config.yaml
d_shared_expert: 0
balance_loss: 0.00678
vocab_size: 34374
lr: 0.00899
dataset: "wikipedia_en"
Below are experts of layer 7 (counted from 0) of a mixture-of-experts language model. Rows are named router (the router's row for the expert), gate (a neuron's input weights, with its number), up (a neuron's input weights, with its number), down (a neuron's output weights, with its number) and show model dimensions 224-335. Each number is 128 + 32 x the weight over its row's rms, rounded and kept within 0 to 255.
After each expert's rows: "comes before" lists some tokens at least twice as common just after its tokens as in all text; "gets" lists some tokens that make up at least twice as much of what it gets as of all text. This comes from a sample of Wikipedia text that the model never trained on. Tokens count by the router's weight.

# expert 2
router [ 97 126 102  74 156 156  88 129 115 109  94  99 146 138 109 167  88 101 108 154 141 170 162 174 121  94 151 108 149  91  59 120 138  90 129 123 175 119 145 101 107 143 165 150 111 116 156 142 100 115  97 127 153 149 177 162 136  92 144 112  45 109  77 105 106 121 124  93 156 177 130 117 136  96 174  59 123 104 135 128 154 160 132 106 125 200  60 153 141 142 118 146 108 116  60  95 151 104  77 126 124  86 133 162 114 116 166 118 118 156 143 172]
gate0 [164 161 106 172 120  82 171 150 147  99 134 119 117 115 136 152 139  86 170 100 140 171 191 117 117 175 130 116 170 133 130 148 103 195 120  51  73 137 121 127  80 147 114  79 118 160 134 151 184 124  89  99 131 108  99 106 132 140 108 174  69 132 139  72 142  90 127 105  86 117  59 108 118 125 152 143 145 112  95 115  99 192 156 112 161 135 147 147 132  41 129  85 148  91  59  69  91 154 122 166 108 112 154 150 106 118 160 108 133 166  71 113]
up0 [141 157 117 105  97 148 186  98 173  70 176 142  79 131 106 108 161  63 111 178 107  95  61 115 184 125 150 162 161 157  71 164 124 100  97 134 154  99 125 133 143  74 153 120 162  56 174 132 104 147 123 118  95 130 109 107 145 106 146  71 102  76  76 107 189 110 152  98 104 143 160 127 139 159 109  74  98 153 162 156  92  92 123 118 112 141 101 114 116 144 103 121 149 159 134  95 134  94 143  99  90  74 193 157 127 164  58 162 135 114 204  92]
down0 [ 75  80 142 117 163 120 139 129 101 141 107 122 157 127 131 114  96 125 145 131 116 172 166  89  35 102 122 123 152 103  98 141 158 159 184 112 149  88 168  84 129 107 135 107 154 132 117 115 117 125  63 143 144 148 132  82 120 121  84 186 100 133 104 111 124 181  90 101 147 117 139 149 199 170 107  92 133 126 153 186 126 149 123 145 167  86 116 140 131 153 176 181 114 153 151 117 121 152 102 137 106 150 145 120 135  81 159 105 132  98 156 101]
comes before: " the", " to", " a", " in", " by", " with"
gets: " to", " in", " on", " from", " with", " for"

# expert 1
router [132 169 126 167 129 121 159 102 190 146 128  71 103 109 157 124 119  92  95 168 134 139  74  67 156 161 132 188 152 145 165 130  97 149 171 158 117 112  91 130 115  57 141 162 130 146 108 165 165 143 148 128  84 118 161 123 150 153 152 106 129 173 115 145 179 106 111 138 101 131 127 139 159  69  90 114 162  81 173 164 130  91 117 119  84 184 184 139 160  69 128 194 132 158 120 184 104  67  83 134 158 127 105 146 101 167 133 157 210  91 138 193]
gate0 [159 184  59 105 139 146 100  70 147 114 144  75 147 120  77 120 124 156 134  62  75 145 124 132 100 116  80 124 119 109 197 115 101 166 125 145 101 101 115 121 104 153 135 121 169 146 154  92 121  67 105 122 126 127 116 162 128 150 106 124 145 122 115 123 168 108 189 166 175 147 153  72 133 142 176  72  91 170 151 122 163 141 110 159 101  97 175 125 125 138 107 116 155 168 147  99 118 191 181 108 148 110 129 137 102 221 158 114 113 191 121 154]
up0 [ 39  78 172 128  93 125 150 171 141 131 104 166 120 155 203 149 169 112 174 196 165 118 163 112 139 166 162 110 163 147  93 104 133  87 115 118 132 149 164 120 139 115 131 112 126  81 104 176 147 196 163 115 133 138 144 104 139  90 136 133  95 115 129 122  76 131  67 125  65 107 103 183 124 110  81 198 154  89 108 111 103 134 144  86 136 125  79 150 138 141 154 132 142  85  69 173 153 102 109 150 132 159 127 105 162 103 114 167 155  84 126 109]
down0 [161 110 142 134 151 120 140  70 166 172 144 155  63 120 114 134 122 190 165 116 117 138 136 129 122 159 122 164 119 101 160  69 166 133 132 169  84 155 128 146 142  78 142 141  59 118 145 133 136 153 122  96 107 160 104 103 130 104 116 161 106 126 169 132  92  91 117 121  94  99 146 106  94 156 135 108 148 154 112 176 143 155  94  90 104 136  72  92  30  82 104 108 101 129 123 122 146 137 151  94 133 174 157 165  86 112 125 180  89 159 172 103]
comes before: "20", "19", "0", "1", "2", "3"
gets: " ", "20", "19", "–", "1", "10"

# expert 16
router [164 181 179 147  96  83  86 142 165 131  51 114 124 136 148 155 117 148  84  91 112  96  67 151 113 121  52 162 131 115 139 151 109 222 128 148 109 136 178 148 140  95 101 137  62 155  90 128 135 199 157 135  92 118 160 132 116  85 129  90 111 129 126 120 113 155  72 126  75  83 119 133 132  94 174 163 166  69 183 163 114 125  92 111  62  88 164 104 147 116 123 185 124 134 119 142 124 148 147  94 153 113  98 185 140 154 111 166 162  83 102 120]
gate0 [162 104 188 126 185 153 145 160 162  91 136 178 189 164  72 155 107 112 169 134 113 118 112 130 123  84  79 118 147 160 142 123 119 102 142 106 144 134  99  70 110 134 153 118  77 105 180 135 160 168 155 111 196 131 144 159 136  65 166 105 138  86 134 149 133 105  62 122  93  84 145 129  73 109  85 134 129 106  86 159 128 100 153  94 103  77 125 162 160 119 127 125  74 103 151 121  85 143 104  98 145 144  83  61 142 107 108 196 106 151 172 159]
up0 [ 96  81 140 112 141  86 126 159  99 123 122 124  89 145 155 160 123 106 149 118  91  98 124 124  64 123 106 105  88  91  65 114 136 153 107 130  71 179 142 156 109 189 155  56 152 131  54 109  96 100 121 117 175 154 132 148 148 143 113 102 147 194 120 113 173 137 164 114 114 129  97 173 197 127 146  60 124 101 117 122 132 132  91 155 114 117 159  64  66 130  98 121 150 119 105 140  90 172  63 157 128 121 128 111 148  85 170 182 122 131 121 136]
down0 [137 176 146 116  66 166 117 162 166 171 122 128 125 179  92 117 153  78 117 183 116 156 139 117 108 174  81 136 114 147 152 137 165 109 168 103 124 136 113 153 109 145 147  90 108  78 177 118 118 152  69 104 144 117 112 140 111 136 104 126 116 103  93  71 142  69  81 142 125 106  35  95 178  68 139 118 104 119 164 125 148 141 127  94 122 155 135 147 164 144 131  81 105 135 113 127 117 144 120 122  80 195 163 113 135 149 208  83  90 127 100 139]
comes before: "19", "20", "18", "1", "10", "17"
gets: " ", "19", "20", " (", "–", "18"

# expert 27
router [169 151  93 129 195  69 175 118 140 133 170 156 123 170  94 108 156 100 149  95  35  65 192 113 127 145 197 109 125  61  87 114 127 140  92 131 134 179 171 142  76 157 135 161 122 159 138 122 133 108 170 108 138 108 124 154 199 125 131  72  95  63 127 116 134 119 120 106 118  90 158  75 103 138 144 112 134  92 102 135 159 152 156 134 150 201 143 132 105 100 154  80 153  98  66 117  64 169 141 128 119 150 136 116 137  83 181 117 145 182 145 141]
gate0 [ 47 133 164 145  79 147  95  99  59 125 157 129 111 181  89 124 140 142 115 131 162 149 125 119  75  79 113 115  99 108 147 140 139 102 115 149 130 152 162 114 175 120  98 159 156  83 160 124  88 107  99 136 166  79 122  97  99 144  94 139 136 158  76 124 196 122  83 173 114 166 107 171 112 157 144 156 160 119 129 129 113  95 156 133 107 141  74 180 146 163 104 109 202  60 104 149  83 158 109  64 173 137 109 115 134 162 113 142  87  78 184 148]
up0 [207 101 180 135 154 147 105 108 141 173  90 154 153 152 128 106 171 205 157 110 121 110 120 131 124 155 116 121 135 101 102 116  98 115 107 121 171 115 110 141 169 136 120 114 135 118  83  97 129 138  76 124 130 138 103  73 122 160 127 166 167 144  87 133  74 105 161 154 155 151 209 190 159 147 115 156 101  92 164 128 112 132 124 155 113 121 114 114 118 120  99 156 102 136 159 155 118  97 122 158  96 149 129 186  93 114 159  94 113 140 101  87]
down0 [112 157 155 131 138 105 146 144 124 109 130 133 152 155 129  60 114 127 132  42 108 177 119 162 101 111 124 111 144 182 133 123 129 151 111 112 120 142 156 225 201 153 133 116 171 125  77 180  50  90 150 167 145 139 162 154 163 101 152 181 180 121 120 129 153 133 149 119 142 190 159 121 183 137  90 101 173 180 115 132 113 120 113 102  91  50 133 138 155 136 112 148 110 188  95 156 155 206 112 132 173 145 125 136 131 165 121  82 111 157  85 145]
comes before: " a", " to", " in", " was", " of", " been"
gets: " was", " is", " were", " are", " as", " had"

# expert 25
router [148 168  55 125 139 100 164 175  97  88  96 118 148 154 141  75 152  87 122 167 135 120  71 143 132  75 114 108 101 166 143 149  48 157 106 141 127 148 108 106 171 167 140 156 140 100 115 133 115 122  73  89  82 165 104 123  79 144 146 116  80  49  96 101 174  95 127 102 122 155 117  71 144 103 163  96 134 154 173  45 155 145  62 198 134 168 100 131  90 122 141 134 153 119 133  90 132 131 119 121  70  95  94 140 105  82 143 136 138 130  91 107]
gate0 [128 136 103 158 193 144 113 168 131 129 160 118  96 126 142  82 155 142  80 131 121  90 130 139 145 159 174  87 115 134 211 143  66 106 201 140 147 128 111 210 137 106 150 109 133  66 118 136  78 132 187  94 129  92 158 119 114  99 169 152 126 123  90  71 127 163 101 142  72 145 118 119 132  88 168 116 225  75 125 103 169 114 119 127 150  52 115 148 130 136 115 148 139 145  94 111 119 157  35 152 213  86  87 113 117 110 157 163 128 131 172 147]
up0 [124 104 121 157 115 122 152 101 138  83 181 161 161  97 172 109 111 169 161 197  73 122 101 170 106 109 123 184 135 188 112 103 206  87 153 124 129  79  79  58 124 140 168 159 124 139 148 102 152 109 155 153 143 122  87 147 169 112 133  96 126 139 144 110  89 106 145 179 116 104 158 143 161 127 135 144 117 160 129 150  93 156 151 100 100 110  52 130  82 148 142 181 150 102 141 132 134 155 179  30 100 109 124 144  91 119  69 118 132  92 157 124]
down0 [148 145 151 128 180 148 127 137 129 129 125 100  55 103 158 146 152 126  78 134 108  78 141 139 180 175 156 120 175 186 154 111  77 164 146 124  89 147 101 124 138 144 141 150 148 107 141 137 121 103  95 127 197 117  81 120 134 172  99  96 193 146 147 129 175 147 191  66 185  90 133 152 141 185  83 145 166 133 155 129 151 106 128 152 143 162 180 157  90 122 129 139 150 164 171 182 109 146 123 137  65 145 133 151 113  85 124 141 162 117  96 136]
comes before: " ", " the", " a", " \"", " by", " The"
gets: " |", ":", " of", " to", " on", " in"

# expert 14
router [ 82 141 125 118 123 104 142 112 110 145 161 175 129 141 143 174 154 203  88 153  70  88 155  85 136 120 127 112 180  14 123 104 151 169 125  90 118 109 129  43 107 115 101 170 163 118 197 120 140 105 132 141 191  79 167  87 210 146 120 137 176 112 197 125 162 120 165 121 144  94  92 190 127 157 115 134 146 137  43 133 100 145 151 124 130 162  66 163 112 114 167 104  83  79 140 127  67 158 152  88 124 171 186 138 136 138 130 135 146 158 129 145]
gate0 [133 148 133 123 118 127 145  54 172  58 182 155 124 132 126 102 138 138 109  69 201 157 131 131 113 143 162  96 142 151 162 138  92 149 161 136 149 156  98 115  86 160 109 191  52 136 138  94 202 128 111 195 121 177  78  97 143 154 155 156 188 124 130 119 148 102 155 119 141 102 139 140 150 152 125 128 152 116 136 169 174 115 145  74 143 116  85 106 148 120 128 157 140 153 107 188 132 132 128 158 102 152 124 139 131 127 210  65  89 112 149 155]
up0 [135  70 118 178 111 119 106 151 112 139  88 151 117 105 106 124 139  94 140 171  84 121 118  77 123  86 112 160  67  93 112 131 143 119  87 125 101 111 156 108 134 107 165  53 178 134 145 145  68 141 157  80 132 102 180 149 100  81 103 118  53 141  66 164 115 171  84 156  82 136  97 117 104  87 129 146 104 135  95  91 110 153  93 140 136 137 151 121 133 143 151  44 111 129 132  98  99 123 174 102 176 135 133 178 127 176  92 185 188 155 106 111]
down0 [ 65 131 168 145 145  74 112 174 160  91 120 104 109 130  93 118 159 137 132 125 111 111 135 117 145 144 140 147 107 161 147  81 138  92 139 132 134 185 120  89 145  43 156 153 109 144 138 123 122 135  95  91 179  93 193 134 158 116  96 158 116 132  78 146 142 172 128  90 130  76 125 191 137 125  89 140 129 184 115 121  98  99 129 100  79 195 110  77 142 119 148  95 156 168 122 142 170 159  67  99 151  72  97 138 100  66  95  76 115 155  96  71]
comes before: ",", " and", ".", ".\n\n", " in", " was"
gets: ",", " it", " he", " him", " she", "\""

# expert 10
router [113  81 105 104 118 155 147  86  83  82 148  48  73 110 131 187 139 138 160 109 112 190  95 116  57  93 121 136 118 123 145 128 187 143  70 104 128  79 132 133 105  94 155  79  89 130 136 124 103 132 125 174  75 180 138 179  92 130 138 140 125 135  94  69 154  92 140 168 162 126  66 158 102  97 142 135 155 103 183 124 127 103 119 158 116  59 121 138 124 130 114 147 127 161 113  98 148 111 166 145 147 127 103 119 112 104 152 130 109  98 118 140]
gate0 [138 107 151 129  95  93 112 164 159 179 188 118  99 154 146 135 164 143 132 120 118 139 109 151  53 146 154 121 120 158 108 110 177 118 152 115 114 176  89 113 146 159 158 106  91 172 117 113 100  82 120 161  97 125 110  52 106  54 144 147  95 119 133 123 110 134 152 185 123 129  55  57  95 121 161 132 118 151 145 131  91 156 143 135 110  52 127  81 147 138 108  85 181 164 158 175 136 160 116 126  98  80 100  96 109 113 207 161 168 136  70 155]
up0 [109  83 126  94 142 109  97 132 112 106 161  96  79 137 189 137 128 144 105 168 111 110 134 135 122 136  85 141 132 132 132 109 166  44 103  97  72  88 165  93 175 162 152  99 133 117 148 162 103 134  69  92 103  91  92 162 132 112 186 123 165 109 141 105 104 148 137 160 135 161 132  59 114 113 127 156 169 103 170 224  70 111  95 150 106 124 106 161 139  83 170 156 147  66 130 154 143 174 121 132 171 180 109  98 162 154 184 103 122 118 157 114]
down0 [107 164  98 133  70 126 105 161 127 119 115 145 145 125 106 131 122 117 115  83 155 159 158  97 138 193  98  92 160 122 150 101 140 106 148 114 100 171 119 170 119 128 161 109  93 165 198 119  51 102 150 136  92 119  96 152 155 143 122 141 194 158 133 140 120 116 147 111 105 115 162 175 113 118  96 116 117 149 117 150 146 142 140 143 163 115  39 135 130 179 131 129 170 148 157 131 163 114 167  79 135 134 199 110 109 127 133 110 163 132 181 178]
comes before: " ", " the", " States", " time", " Coordinates", " Total"
gets: "|", "-", " the", " |", " at", " in"